Experts of a small language model.
Size: 9 layers, width 512, vocabulary 4320, 102M parameters.
Experts: 96 SwiGLU neurons an expert, 6 picks a token, a softmax router.
Training: a variant of Muon for the experts, 517M tokens, 3942 steps.
Below are experts of layer 2 (counted from 0) of a mixture-of-experts language model. Rows are named gate (a neuron's input weights, with its number), up (a neuron's input weights, with its number), down (a neuron's output weights, with its number) and show model dimensions 128-255. Each number is 128 + 32 x the weight over its row's rms, rounded and kept within 0 to 255. Numbers have three digits each.
Before each expert's rows: a language model's description of what the expert responds to; "mostly gets" lists some tokens that are sent to it at least half of the time. This comes from a sample of Wikipedia text that the model never trained on.

# expert 35
It responds to: Final y piece
mostly gets: "y", " Y", "ies", " t", " Tr", " T"
gate0:118149109127111112113124180147183177112157140139132142116093146157117174098097085073115144108097146123134121166132160116175104125139145121096167076045080205136219138172193206077124124129146159156119142086186124151149121103145128128138125131180123126133185112107064112120094108189126128101176126119120090159063139111156163111137104130134153113143114134140089140092114089134130139086097
up0:141124069149147211150070142118141181117157163148135121132092150154098139113077100094140170119084149166163104118156154117167126098106160114100148142122097187190153130156118201165133141179131115078163121092145106081124179111114112164149129080189108151163255060133112166165093162130120127092081148149127109122173108100165095084125114132148162170132130133138173121171112133136095115111055
down0:108138129087166092116108133092086105160124143145095113151141132137127060107126068143105147130133104120128122123147167202084117075118105102144079135137043120077117103134153144146161135145140164189090131157105127127120145086065130119110128131142094166105131083157074115098128134146138098139158110135032066188104123124081167114065132159081065157155123123079167116135099125154153121072157
gate1:120139151098142063111134189158100123114104133130155098133106157175128152091122196080102143166093113130109130128051162134092139153111124160145146100165159074165139138153176115126133137173091099165150127133123139167135096154136156119114116151180103142087155130134145122094137103115194114136141104079103142140117097136125129054152150144136155091110125151128154122100089091144152106155187
up1:144139087192086131125139145062165142146141117113129110091153151046136143200103106109124114093156183103165108115129128098163154030140047075139102082128118076046166135078034143155097134081119097129151137186125135119120156113137111191087137135087138096154117178125169098165119109098018128170133172150131129143073162140114157162141094147150138216118101085092115122170153111138132134146113
down1:120072163140154143184151097169118147071161141101181136108119105090168105111129102169182135234174160168099181168111121123107114162114139144099132088116195092147128050180127141178119163132131105064069119081120122121113121108140124124159085093089093107061170116125129099131106131148163124115230200148094138096163079106072168143132139089118148104135130134100125120128132170164195086086111
gate2:142119149161136111149141125109098157154096111140142072088036120152144180116122095089173226095173158105138119136149146111132112152088113183151142159078097074122160106092152210115138114143138138145126171115110162123127105122155111084103181241124133093165101089166091180153117158186144107140163110104120119120123137086125130125144127141138221159025158168159175087120126159116105110154145
up2:101086172109177133116134140092120137138155119142115207145117126096106109138146140109185115084129152178111111115135090176104109134130101167171077141128121124147153136153121106111091170097116133111127160105147128098142186131107137194126171163114083118135141083105126098135125151099112110132119131086082117125147086148210138102161090143119137149124152153078136181123156131130133188088154
down2:155181139109117143121136143127066103123141129084146182100111111158085073152168130144182091151129153137149117101100121095145123146184150174121125142097130137102157146121223119063132184102085165169167148158112108134119124118115144153136152143109134062130115114116111086143158131079144181167121133132101159175067075174124125154126100130116155107073127119106148109125144076140102137179091
gate3:148084128172127087121131102116136086097164104141113131145142146114118082088120154095117149122165139177089150120153178125092121061108166129167128146075161164165119116159138109168112112121117118113094145154064146156100163113083118099148085178073168154181113140126170119155122157136079118114160160111117137121086106150166155126093133118159150137180108082160110149093102115150143129122164
up3:146126078146162084123061145115155148125115129123125081160133091057112054145142122134062083150137093121124100133137171185109109105097118131189168130106144159096084161109144081112163112151097139091077130186096120141111167137075115136096040142052137114202121162126203116105120142107135108100126151164226151091106108149125134093119172135184104100134097104149127141128155170167072153109184
down3:216112084085137147116128166162107069121092098186060116105117156124077169112112149110122133117127134159127162141118116147136075079107180159108101156192112141086119200190155181112117181153143159159131129138146087090189148061088105155094173132098180176153106139173138139111094096153149055126133081163174149122112124145134115142182147110123175151153123181141119144122152112162163096134155
gate4:129155092111158079150132124139075108147185116129137136143194164095098095129080088117144221148134129109098092131141100145063135152114105169154132122165146206128085120153101098100099092109122137174131115199114108147113122155147127123080157122057073162137088162121176161111073152115080136146087137115152079098147075136082157113159118140117120177119152145138080131103089166112125173137098
up4:079067167121108128144122127138108161138140151117153141125073113145115115054186105160097134157117097123078186133118100098152079096173109163126148142147149070083161161127208087118106100054112098104116175115124149104113128154187105149132130115141117146150131100133134099155059057098108117128053089042107111109162115132137101177131162173163091118097167177104115195100121143160080091127127
down4:127185149132079104126110130202065158135148058151093134131131153173059135169125176136152100139091098149126175115086126131086114132106056105160143074117126110092103131180128180111132168076104162140134111067149134143111151186183093136136123164101137087173071118133064104115130119116065084112144153117167116150130126155159065177123096138152128171133108106184161159106174095159105140165082
gate5:100190168181145158203057167198111185175113104078102112094158069117133170095151134107151075136163159145154104099108097193094135183122091143115136103119113086119171151108128146149114093142201111167128144129162135178137114140225153157158126170118189110122134117156080113171094069102090137120147160189136156110092150142146132151108153154120100050097153103120125077122089133144110096116122
up5:150139118083141094146079151161131077200122124067156091088131095095115137125166158092174079122202099220096167113106134043123141152146087092144129187166103155136140141100141089144130132095154148156129161127065099145071071155138118195111140145066108127152117125157137150139108127067122104136148146157187141129127077147046126131067132149135114105109071092086148135165111131124155117148105
down5:139113139120122130137134110111142107145116111063104071087084057205110128136076073118109129148101140157031143102170117181105079171132205072177150119156112113163123084123105077102180105124150146128187100145090088114158151114093142139202115161125119112104137174136132102148000081171093131124160165089131180177161163127147185135100136147113138094125176164168130138104165104121147155179080
gate6:109123108104116120124103075113106143112120101148096167128138124125139128102193093135186193137116151129134146089138128050119098102097091124107123167125166092189189097135076163107136157130155119099134168094117089109156112088103088183144182111124109130137218192114116134060041104119116131141139203140074097180110165162090138153154147129135108168126183158076107119134093155101123121102137
up6:138125138160120151120188179155154133099167153115140131123120146139109121166028176121109054078160110143094155158108180200183139119144155148152119083127119166039059126131122158101096097133101158181104060136106156138104136140194145095120110140124161173088067096132106105178157159178159115083101058120146117087115076114171084089103114137130121067140098137194159138138142092150137165147096
down6:119064134132105115206097117018124137111102101124087128137110067162172130101148133143140129150158066182118094167066117108078111101134110077114133118137062100098120115076142166091146197123148126153152132087139117046114160157109145120179141078104117173125111152117187082092126125088133078153149154134178138148117133144107112133109099171123139104164117109086069122133113094153151108135124
gate7:123123082045120082095156092132171107117094158109125155141123185182145116148028134123103104152123142071097172130164161158140098154126130172096124145152150058093104133148173126116132085111136131156114173197116128135172134143159112120111059116141159104205098097150160139128121117127179152103067087079103126146071095151029127128127124117180151114139123164170107142055129203166172184121125
up7:109148040120117079070138065141162150120117142141114114127143103189124109092062157119128108118133152103159111106107166129131085128103155144118131158118086114087163133172159164082126101071121114124118169175107138131165157136200151134079073088212140152144149093144135141089143094105131120096167099123057109111106111142118130123089120126144130095155102133176122105107128160168140215088089
down7:133119156086051177107144120078097119100135120121068178129069144112151122055176093166153093080100132136093166117144117133154072126150095126145109181097147095100121124124097089125165150138138173129177177151114111192176176130085091134166153181130116079084072147125153122104101141132184140092115146103144126102147085130139140112093122102179173173127163167208040167134152085092115130137121
gate8:175182082093152075119157119084201106162125129118119119136163166109143162150067171124118078020119073098118099105137147195147114158099159168100096122171056106142148132176157122114145155100062143145094135083189163110108095133148122211125122115195114115086069189119120152036143166130091114081151138048148209125125178141139109054113159131123077115116145142139134122124092118100183128199156
up8:137086141155135081113114117068122129151087147140171105137094083143141133044196139126087152109162125167154173148117141129121124045127159109142083162111120114109145046165125121134125137114122117090133078110164134116077122133139139173144141144066062199103176167141143177165096146096153110148119134165106147145126135150141161149098175122121193155131143147097137124165101168103135114155100
down8:153045157124134082103126131100178166111119096124132130115060118121077180141132101131137136077168128149153090137137155181134186095137107172049074105140092187103102133075147114133124138164137115161147125160144143141112067154147151142072145089131123160153165093114189175228187107098126070130154133119100146169104105167127106065126125175140123113167133057126095125123103150121119126162147
gate9:187116093089168157063137103187116125152150120145137121114171109097135114188106127171067122142130135146144188116127151146136121219117179156167069144123089137157183110140150141137132125137143172139125154115142086128159086106091159077135120105114149078128149091097224088115177207154175149095147086151081137149122195133125085118181151167183156094149131137130093151172136112164115154111163
up9:101129152197110095143081147050140103122094150131146122160079162125137130086138134069179130099122106117124101138113109098117127062119072100098150145136140152099115141125090104096123121110109098116111157186139156142064150137152107157100132150133121189172111119149029175173083085116096143122093133136148172138094102139155171102100120084107117159122126104093126102117112153096163093132093
down9:134133134104100129073105142191196101151095116195106135104184173174105142170127158145176156065133099119104123109120200108070112133149103138153141100154115148221139199139086111140139112138145217098194161157129144036073180102128095176179142125101134127145095135120107136091177142090096136154077167085173130103101103134152113122050147174110141171075128089137162094147132097101166120123096
gate10:142142111131187126068163096153079157129087134103095097111060103165129144132162098098109168093148141041162136117158144136154165123135136141135184137069141101083173168116109160121109134094153102168107169149108084106137145138120151157128138152070159119051139078127134187145109090148157162146134093148105118129079098147122135183173124143170085136121100156098171159054157098152101091094132
up10:186155132121108130138158141160155192113162102142148124110175146097124196106139127150112120165158177091032140164154113096111118120150096169130122081123132169156128117091133101138152161103192154165138119058088138149106130141199116115130168085175096133177081160113087141096048115129168139179164125153179126184134140120101150146093163142079098074175131108156130134146098180125172087134073
down10:124143101114153111140132173156102097082123105127180126106113189119133154077190187146152142122122098080096143131096117139170151076067125148125073156075116124051148154159127121132104141143147098098113184183114085141127147122074160134139196105126095097100167146112160129198121098190120045142140137098115127157135123082105138170176084070130125098130143124144096100144121175166133130126094

# expert 58
It responds to: Years and continuations
mostly gets: " 193", "197", " 1960", " expl", " old", " final"
gate0:131117115134121197106110128120179135101168133063138094100152117078081172184111173129135115117081134146144121081101136111122100176096068152151170133084122112127106132137130180102077154032181163080155124112106135104147113105151154165078130162100137152142161146076159092172145165149094135132113154166130134149094121145146105148102189181137121142172168065148129120181115108087138114149124
up0:126106149089142111107113146134118087139130134178123176147087085183155178167151114164090149111160122102145132183149095110142139099144159075104145139157170163176126133107132066170136071180092109143150122111161177128104161167159140151163139100142092118119083101143079177126125105111159120084138137079154157162157126121130114116153079087119149095095105153123148157046168159161097139090121
down0:154105126177165138110139104116144112124156111148091114146094140161148080080185172121111112136119083131090130102126128103140137089157154145096151203101129191106151105101201127131121185149106155171160158152197045100124149113154095147106107148108107092154055188153122131144147159149122127141143132105131112111106102094154099171128150160100161132105150116107109152112127118104109161101079
gate1:147147073149130126152136101121115104069067186118124127154129115117083076140166107203136151148118192125150115147204139148122100147163079149135126146086159175147088106179115150084128176168146128140099126114167151127085119200085133130098110136113168141160107137112139090175190129134154172135107114095102195104129130120141178112086078099120162146083157109150136143090181106094106197146096
up1:080163117058134147124140162151185100156135149141163133101141091104177105107089091098123122109128118135088122143114135102169157103112128182181147117121148077087128137076157146153169082085077157138144113129093163145173148122122072065178139136107184143118170084201107136071098098129136091110170185114128063174155081133143100130174140126138115111107120138136067124133002175161115067119162
down1:097176088082142163137127167144154137160132103186145126116198142163102127087204169128086126205128117143100076168097120169123150159062141146158119155128055117122123111152111090128127132133114062113153172126164158196120122106124175148126109096145117222101142108169162129144113140158136152057086106161121128142154113149130127108065147168134151160106159127085108132120073197111129130130129
gate2:146174146073092122140145119098127176047125095125124121099129145115099099107153142106103155131114130139163093113136148077165180130179184122152170078113105080097126148104144176093090157179104134136131125029084124119177121114128085096103073116220126107098108171125103116139152112082177115156121159101119123082141051118099130145172110080146108074119085115144100133121089125150087101090159
up2:088047141166168096082080166162123093218109142111166147156123133134154165129142097147110097115118103134117139164152141171083107115149120157048124196152155170149116068118140132180135137066116105120118146178171178100098133149155143175120126145096156149098151083118146145071157169115111098050136101146129090152118187143132117112095158136109133143185141158110104136141177114130167136135125
down2:147225188171135113099160162162074117122086136158150118104092134103179121127183134103138087136064137144152083158130130168112129112150161172157186114093110167081105107113109120053114138136144125129144098150144173183145144200101174094117108161176080113092207149104121088069083132109158139120179138108105151122144139067105095135088106122111139108094141082097096151073052161106155133068068
gate3:118097108109144125112195101112103185114103097096106093125127141143156124117122153160144106138144111170145115135085138075136111153145145135106119098142134151144164069103090160115155162148139116161163132120126092154153082132132063112096107131146138142121081138086127150090115115144211116113090100125100095129054158090116130158145141101142095056186122132099134074151115118136130169096130
up3:149146169135129106130081137144103081162134178157109134112153135102110130140123080101147135111090109101087114111130119136130160059114110109104126152109111106146132146156164052125163053095069153073145168157147164108078134154141150101172137165130149136143180138156094135157137110129063152175151147083105162137204104155129107138135079186107160130097125145149116180105135156135100115171138
down3:156175118067171126111133092104130125131111131142156135095165159127142121070210161122118118116073182131133089088106175151107127120145168130123148145127128139211161196129132119151160111154118121091161128102136122117141139093092031133161092133162140136102134085144083180125101133138174096142154109159137161166119136115086132075180130143102099180119096104095130180139124069104162136069136
gate4:137080131104159125086108125120111137095166130105140134093106087127169149102175092095184115140170104105151106155090076085116118054131120118159069078141106067103100091176114132078107108143147167115192097136158094162095100094142127157194112145153127091164200148145133139147123207126105120055133086116166137122096116095142148160160178159108192137167141126118149084143135176143117141093097
up4:099104146150139152099104129120142132100152124100125153085113105163156148100180146075152130127139103086125087145104105086111101097151100079153095078139111091120107125153076148123117127166107173117215089113180109152108099107168154127134144077135135126163170144167159127162124206122130112063125115117162146135134101109165105150139181168143175136144129120128135097157158180152140137100092
down4:098131138148165103107154121107141153139147156112055105069127110123147156113103142149136086130184125146130107124122112117059117045178122105196062125125166140112133102147116142097155121117114164147210089119129110118102094123159086151121097140113121128138167129092101090127073183077060123090130103126159204103079118144136155173121188102122175115148164120132166117156253172138130112152160
gate5:153130160133104118186158099153113162129123101126137128106091059182090198139159060113164180135160109149113133084145146099130112104069110142113172157081131123155097119095075108112137077134144116105179109214130157114111148123130209144113118160112107133091130161181122137145110108141126129195113132085135118160119181182107149105134114138127109144161185108095034113089179185143184077117135
up5:180147110098090147196178088186063127098174140139098152135098106180113158160157122183170145116169119139131115103173157048150085114104164153140136176089166143199112078088109112157091134108163116088184126147121159157129130101112185203146127158142140110145104153174153136181096109140108160162138135124133185108009126174138144083098129123138138177181203130115066154118156173164156124120130
down5:109113184163116105125130069131125111165133135161167135158062110154180158112142094172155114173148181192116068123110077142167147176131136123054161142138104131134052126075148085081093127126114116101144102139094101179111105137137067126088134173066177121082090126190128139058131158197138103123139091112133144113119129109141142086100123146169066120103082110139101124103150134092109153167052
gate6:128080153168141054122138126086073154142174110109193159117123086130151114113159096158142139063114150137147102107115123100114157152149099080139096113106100151185129120174196080130119192138155133170097142160152122124075152168139093073111164132099120151087109107133101153130087172065145083170115137082120105130141158115129167145060190142158124158104096117111148140154127090107192125157161
up6:145130145162110184081127121130077110071179091115093094132142089164138150139180117199149151128151180148155106109101138140164112144143106089075136098112120140187156086142125127156135148112174130170075108136099085181099171130065129097116117094062118112095097133113156123111131158085109057159146132128112128137148132136134136124089148168167117130110052093120070129101090084144110078104229
down6:159130156150118069074175071120125112155126106141143083142114087129164136121132127141153148121145161131213087063089119145135132093126107114127156108109090120162136125117127123050108110151118143122091151164178138137156109104135138123049052120141142155104119124083136085151152112107067193122113136111161101121080151105135121170127134162079115190108161166152152113090097074133127093179172
gate7:150159141177131086100167121157177118179187078150157135097158147214109071126144116105128186093120133109095146153112068074174102135076052112109110123168122106139112154105151182139139144128165144190159107125139096110147097104171170115158148144110142065042089133096160163159176156167194109138165103097064116116116094098108123121153133050148135125135100098153112100179196079157098068153199
up7:143184120181123108127131108138167127136132076107114128132143113206085094101167148088134154151097153095124104149094090095163114152110013133123129163157139131107103086116113157217158139122139135160078094142096114133062084122142166123121177148107185071106126117132192158127148157132133102113163115118087134099124104136091131094132118029151144098140111108137130102178158095136084090147154
down7:097136179118117133114117109147101118091148114118151173124134174144145142142136150117100111130111111124153230156187114108152076153044166153092138142130108123174155052152079080108132117086105114144120105149156169085140123106151143105143111079102126110117114113183196154015132099110144118196152101121126165084137102131098142193105160156114082087155121095152103154187053086179135138109103
gate8:052077116160174136075117127155170160144195163129133162150190136135173077123141093129101163122121160127104133123157088139113135106136134155106100194177136060110104160157131154056166109077130132080079140127118126052134082175186128052143129128101154119097149163175142147130110154183157191152159176091145143076129111144161098137129160118142087114145104130137182056070118188100105092167165
up8:151142179140084160148155159164087126093141081090166075190087140150146159114119139116163096098108144132146143156073120125143120094108099101094157082096142133126135151114103183150103155231129138147107112107076108230100118101080112197071111121183171132134138104122126139144118124110089078079059085169109115178138143116087133178126169105054159123062132095131077148160160103118167132117107
down8:144118164124179049111136198116129135201154115193155126125165146157110137141111084101117152096126142103088100103103111082233142085180149119114106172150127116102126124093119090158154130120173135081127090100152110096083181132146169100089078183083175099091177130132109192139129163105140109120136136111091100154104081122185098137132126101081093116132166084155104136116162156100128133153132
gate9:113146147147112158030119127114103072100140092130084113096106087203115150084144119163115120187217118133134144159134115125155167099181178120171140079154131113105162151122138154132118094109118116149128153162175096144138103115120180071159120130116092076084131192113109143087174118149186150163127115078122139139166131164108119116169125149089132179175125065155089031130101110134145152096147
up9:119066149127156121192135142162111161131145157121170132140124137043130168170112120121126141094112105121119130111173141110115116161113093132052147186073121121161112111118125094132144147125084135081144087072126142112119145185136088189108144133127117164143125061155141145156143122122075128130133165170144132137100090131166132101134090149115161059069081173088151207141133122111144150104124
down9:113085138117104099113128105064101117085097107074192063083081156105082112136133183064170116174107132139054079125130152122080197074104186168051109126186136105168091087165159163114186169134146123148126142119111110140119092105159137224118131108146107138103079184145084145103095101129151095111054106110116108193131074083104081128104153142175169129175165156147168067167137095119105130154126
gate10:116097201164167153119134121101064113145171101133175139130126090187119133100128085129110086120108080112139081154122121149102110145128129127126168183085100142107108150106133123120113081118115089176169178154109174105154193108161135155124124116141096124100180134089152116145137108140101089030067114101112119154159130146149098191144130054155109119142108131163073113143168123118121086122178
up10:082092134074165125131170120120125140089119127080077155194080173140135140132089134105129118134126166164186221118153154185153163139126132157116164161171163119149170162122128248125127153126098148121079079162135162112150092152149108151111115157116170157170085111143176082134153105117090177125079138171168135090120136122129154090121178119167164146066112123070106091126207079129156074114157
down10:042094138080159103053190083166183162147083091158101107103122086146086095174130190137135122160150106120148138149147158131101203151106093123162188130103109123085151164088146149153144145162172138160164106107192065123063104126109046115091049109074127148093100081087117158174173150140111139208126094065130083098070081153100149120150162117106083101105122117122104127189142146170143092078109

# expert 22
It responds to: Month names
mostly gets: " October", " August", " Mar", " September", " March", " January"
gate0:088132199189143125180088118126112118124101100127144078082123173163126095133109140142154095122127130176144121131171096129124153106113099144172128135164129116074106151101138139142103139145090160179122106202209126104123138133146095129173072079120065139116142131182114138100135145111169080106127104090152108133171120145089125129124163145160134099114118148084115085115127202153084102118106
up0:117146092076128139186142114116126140107012109142142197122135113083132162131128160117062107135057179142050107149089192066102136116191146152113128099111126139124174110197136137088112119066214114098153130098121128095096129132105142120153161174094155098133138133115089145155070152130131092126157208073118147144120128118154136116108136127117101122082141120168124073164133080121148204096146
down0:097053142133134118127152127154192145144113123135097106082149139144059183141133148138163162090187139105131074135094144156166155120191143114111115040128167151161114153167124093182147147082071113135134211180153096186098124137128152147099102154118128152100145136200096158111151194124132165122088082092156073106109165085134044166153129140113094168066141114168107146075104139109107122131179
gate1:141130133191161141140176130134157122144141162116093146063172096163086166116121073104111185132169123089136127110092125065091167153087128118124132185117124097130091164073165115119178107122118080161179123087110110120114118107120083178149107173092122153097205115110146143133153164111125098113166134184184123136151154139109075145092118193222149116139096103105155125095115162064089106094102
up1:134128140062115142105088127133084113140116078123167076168098170111142106166129170148145071114099143165109160113145154202182116101183154096140125072111143174132171101149072150145038143169126182084102135163175161131153123169099189084122156086149127109131059164095113108127145126146127158136076171133093142140088107133119195137160179097024107132148176133150089111150164083181160159136151
down1:085153114087136138135157114181130104102088102116150157109140166129135167112178203164105094195102099084090106168159118071079118106080112138183155142176165107115129194124153055126118118103149077086155122073090119118094109112105089171182140122121141173103158062177103085213116162157126159078136155176109118102132160122141158083149139114121079121098108104148075178109123161126166169088123
gate2:129079103118120115080121127161133138122062135129092150135123162099154098092100135116165134078164121142170173096180110131184113103118081106108093143141080139152108168132194161139130114187099091179126124159168138093147135197085124130120102109167134101235137106162120126083163158139110159169137112140213171163156089114077157146182124149135101082171092141131145138122109069148091144108170
up2:126174106143077175163172125122158078124180083141154148149117118121103138109179127138132127132146128145117049103132149148057082090119132107108155121045148135094166094117161132156107151071075140095107144108140126150123136105167139139108151122073127065132051155085110114147107094101119142092097146117071125102106129116161085104080117143167104120131132112140165093108160156140179110140126
down2:173152141158155134171196090085185133116145158181129112137118098128099092164168113201130154149153095077113114147143101157101124159071127148124121180078166139141119097091101078114153064154115166129117128114131076133128114170188099162159121156075165091128088119147118127179106129060169121067153144083149116181083064156137059107094083121198125157100087171086141128093176099142115126133107
gate3:101132129095154183155122114093148168190085167129119178189097137119139117107162122131142126159142139162146124132108108072137101083157110092082090148149156063182234110138119111086124135086071148109102121143171085141092154122168112155161134103126165124127068110127111123104109174126176108101145174169146108151126194134123105142131163150111110130120120132123151113091175087103118215148169
up3:122119067143162127140083104078109142141097138149097144169143126094127146096152098111124153141128098163139182112114110065117113076152118043060115095179153068149144131125211111110110119094073153166072130224138108144099133117124116111189172135110154140163089130140084105098176152127152148090115130193124103174130145115095101167151089126116134095149142116071139081104114082073128204148118
down3:183135106078107083162148092098154180148112081137131132168175061144075143144105118166139102118119202083093131094147126090046075096167117105118173135170131113180127163149096106199094051184091152114100130111128123103125162123159134089126088098187158147148077153083115114085150152110123152149105108070060118107172180104123107139162103148221114151148143082163143048152124110150093124186132
gate4:128133138148122114174155152121123162086075177100131128078097123109105075130142141145109088086059162140177150173118104165112122161137118165184133185079128156113062136151156119151144130127168140093128120166159141108094107211121091150152075143126090154080097157159134122115151108112099109075100158074126155128149124135110145119140064148138119108119163164171095048179118222175085118155198
up4:133114096168119127076163089098188085161138061135142101084170149082133163123115104117128167190189074120119066141097128109086154103133138097090128089218126105131146162133108110097185167109161115187141109125155142196130122083121169084159127163164130090084114136089137157137105122133060148149132106099172093141120159123118084121154198114140132136113106114103141078112080095115146096176107
down4:092091113155155170106085165104145127108132124174135078080121121155087132171074162124089126146129132110092123167165186124069104143142161127176096149083148069176111124096218114116094138114116114110136178118121123138107091121088107065167173134124141104122065104141077152170106165133143109138116158150107109116089161123085132146136101101179120155171129119136164093155161119149145141053098
gate5:115140165173160091104029118154091162140117200094086098098112166105130088078129073160140124131192110083134150079118120091187161115099128116155119134105138159154091172064138158106169099126083132151154115129138113114151133116098100114146121143199121121132185116116087136111119148139132198124078114147149169078132122116109120146135137099154119118129144133117138160126147140077145145079127
up5:093145154174113099129061121170128108162115231080078081058158164128105118048135122141091130145148107063151153130102079146150152138089095169116121122148159116125127152107145155145153116170092144152151119143152165111149135093069080120117099094144091172115152076137108136123040184127159183135109091147138142088122158119164063200122147106081205112135131127103136193101155112122169155117099
down5:097171154110156141069141158134123107082130110100115131078086120074106158106139149106131138175160132112114141175159156143161127143131117106150123079119137073102149131149135124138137119155085117075168133178189125060164172051102129183079123080122138169159137099146214138094094132134102146128135153123127113141080139151129118147180123144075125126119154148060191150100127055101161137124079
gate6:130128122078126118159110165120120117139132203120140099151132143094151111154115159125076137162179217143140111097126151109219146119098134171166121098167111144119160135222133153128079138152128168104087128064097164171137126097087098107138141087118206168061133132113164101118134036157214182178054131082118114085098113085129130119137157088113118159072132132150093135144124087138203151158127
up6:147144161074093128138074140118104155122117179139154043122121122138160134133108189145125139124127197170132108137121174152162114157148132214201105118177107127127156143150113193135081163121110129104093122103079172136166131136087194145080139134092158191120151088102086099134163083166154113143045072101183099067100089130098131122107125126092112154063144126140112159100121136140157100178124
down6:140115152118119145096105130092190135140156094154082102145100159178133192123193172098098121123129118093120077129147106177144104175155152124133090115095133156158076107101140136103121163120141099095196095137115152115127171090172117182137132165146144137110183144113128151162101123125061164108177070108077184179082128181121102129118155177144135202111113160067159154147124097146131179140121
gate7:181116160154115123161098100150109103091176093149085099135177180131118151074160142162108094120154228101150064142122124110113117120111147142064162123162099081110117166132135113110118149138134139119227131119223140129122125074115128149144140096159134102099151154149134190195091092122086133129165166123155145145090137116161146154119102120135131168148119126123115072166154083067158124208028
up7:090156064134107115108110112167083117131091173115155063129098094147110126191092103120146173111127078191089118088102143134152174129160111076183120124126141093163157103103087171107100133127140149110107139180054114112188092127133120089149166105105115185078124092091104141094090133125146138086124030144078150142112101160114133148151104119129116116106173160113121180096130215166097154073171
down7:144175212072136138127158197137098094089152141138145118090088166171118094112153157087086092119126162154125123094075083145111152083125142127099145138168161161110138100169103073136153123112112178099129095097134104121171114126086114166153107166116077141131151068109136099081136168132160081140158111131156109109157078129112070078117075181092158157133141129170124164110121155169129127132200
gate8:139121200198108089143104144153166100140146130102138070128085089111087133089133095111120141104128112122159166081120151101142144108126078223206112110156102128058135126123140134109085095123126138100159108042102101189098074117092029166130081154146149151104168076170161112108095140074129126082134121150102167152184152118120111106091164139146154085143102140120132062124132139144148086130146
up8:201182190108096095164101102135160110135133135099068087184154132155106137145143179123124160139119125147156169064191152130167132098092112170122094167122101168078118122159107136139130145153096124090096125079095158192115063065138146145107089125117147064131114107157132071137130120122109118122105126136152181104101109115127099137088130100120107131174105138113152144112130127126190144173127
down8:150150086158157100074094123139124119117191072103108141106158102141124141178154147125126114087076157120139100103119107154115116172120109179195090112101073142155127105123104161113168139160106177092154066145113137107069049098153131176107133155164114113134111141088136094098140094138068064160123093108165158126133196107133109110171119077104139059180081120155075081092143154166133106150119
gate9:132047140099115129122153113125119149145099037166136145171136072135113126113130125164139148138119172111119132147073096113113159146147151115151106093139095073145140079079149130159148166119127106127167148108140156084100133132147123079092142148114090128162089148165072123158113122104088178127116125061137209104097174137192109176120084151173132179122128124137159134186185092097163166167116
up9:088117185099169124153098151164166094070135193138077164121140141116150125149122115110181083074126144127174137125225175208179084143143153177127162107143186122149141125193139184155117096171068152139101133069114150114146057164123203156137116047099112106097135123142156086100171165132175135153126150108084102069121109121131118114147094099094179092074116104086121090123133091135116094091048
down9:111137098155101162139118106142146147150153121094056105149127175120159132159138087143128106141094132093133146166071124092088123216117122104214150126099179174176105165109118083123152134184101149106171143153132116114135107172169144139121186153170137121189070140135124146123101108130130125090137131113139084118132086122186118117124124153138102087089129132144142109118104153118122130157147
gate10:112146148168139152109044123157148148151072130147158140120109188102180094185105139105177106155148148135096166129166156146183138099108095081153144112123118126120134145136124127101119078056136088121120112123168170171158112122114180120139080087121122044191116099165141138120157093154131121121116131146237149139181175122090139104160120152141127123125136135140137063112110057111124143098116
up10:129129152049119135083186127144124118135137118129111129136113111103133169127097128145068136087128152116144138136095142142119156137154165151136124155136141124145057133172138119081114131136200083090129135110132167106106112133151135141081137150130102212118118104149123139128139125129094182208097134169136151135127086122117133135107129141105112155125152104155119163150122175161120167195139
down10:066026161159093101108212122131179143112092144124135123087129094176127096151113077166045105121100140087141108132091075123076196148125144110126109128071136112121153124070111160143136176077153151137117154129057152191144108149107113109094104154139097095168180115164133145116196098142145120139110171137159119103083136084079143110175161129173102134179156158129146140171088105130061126102067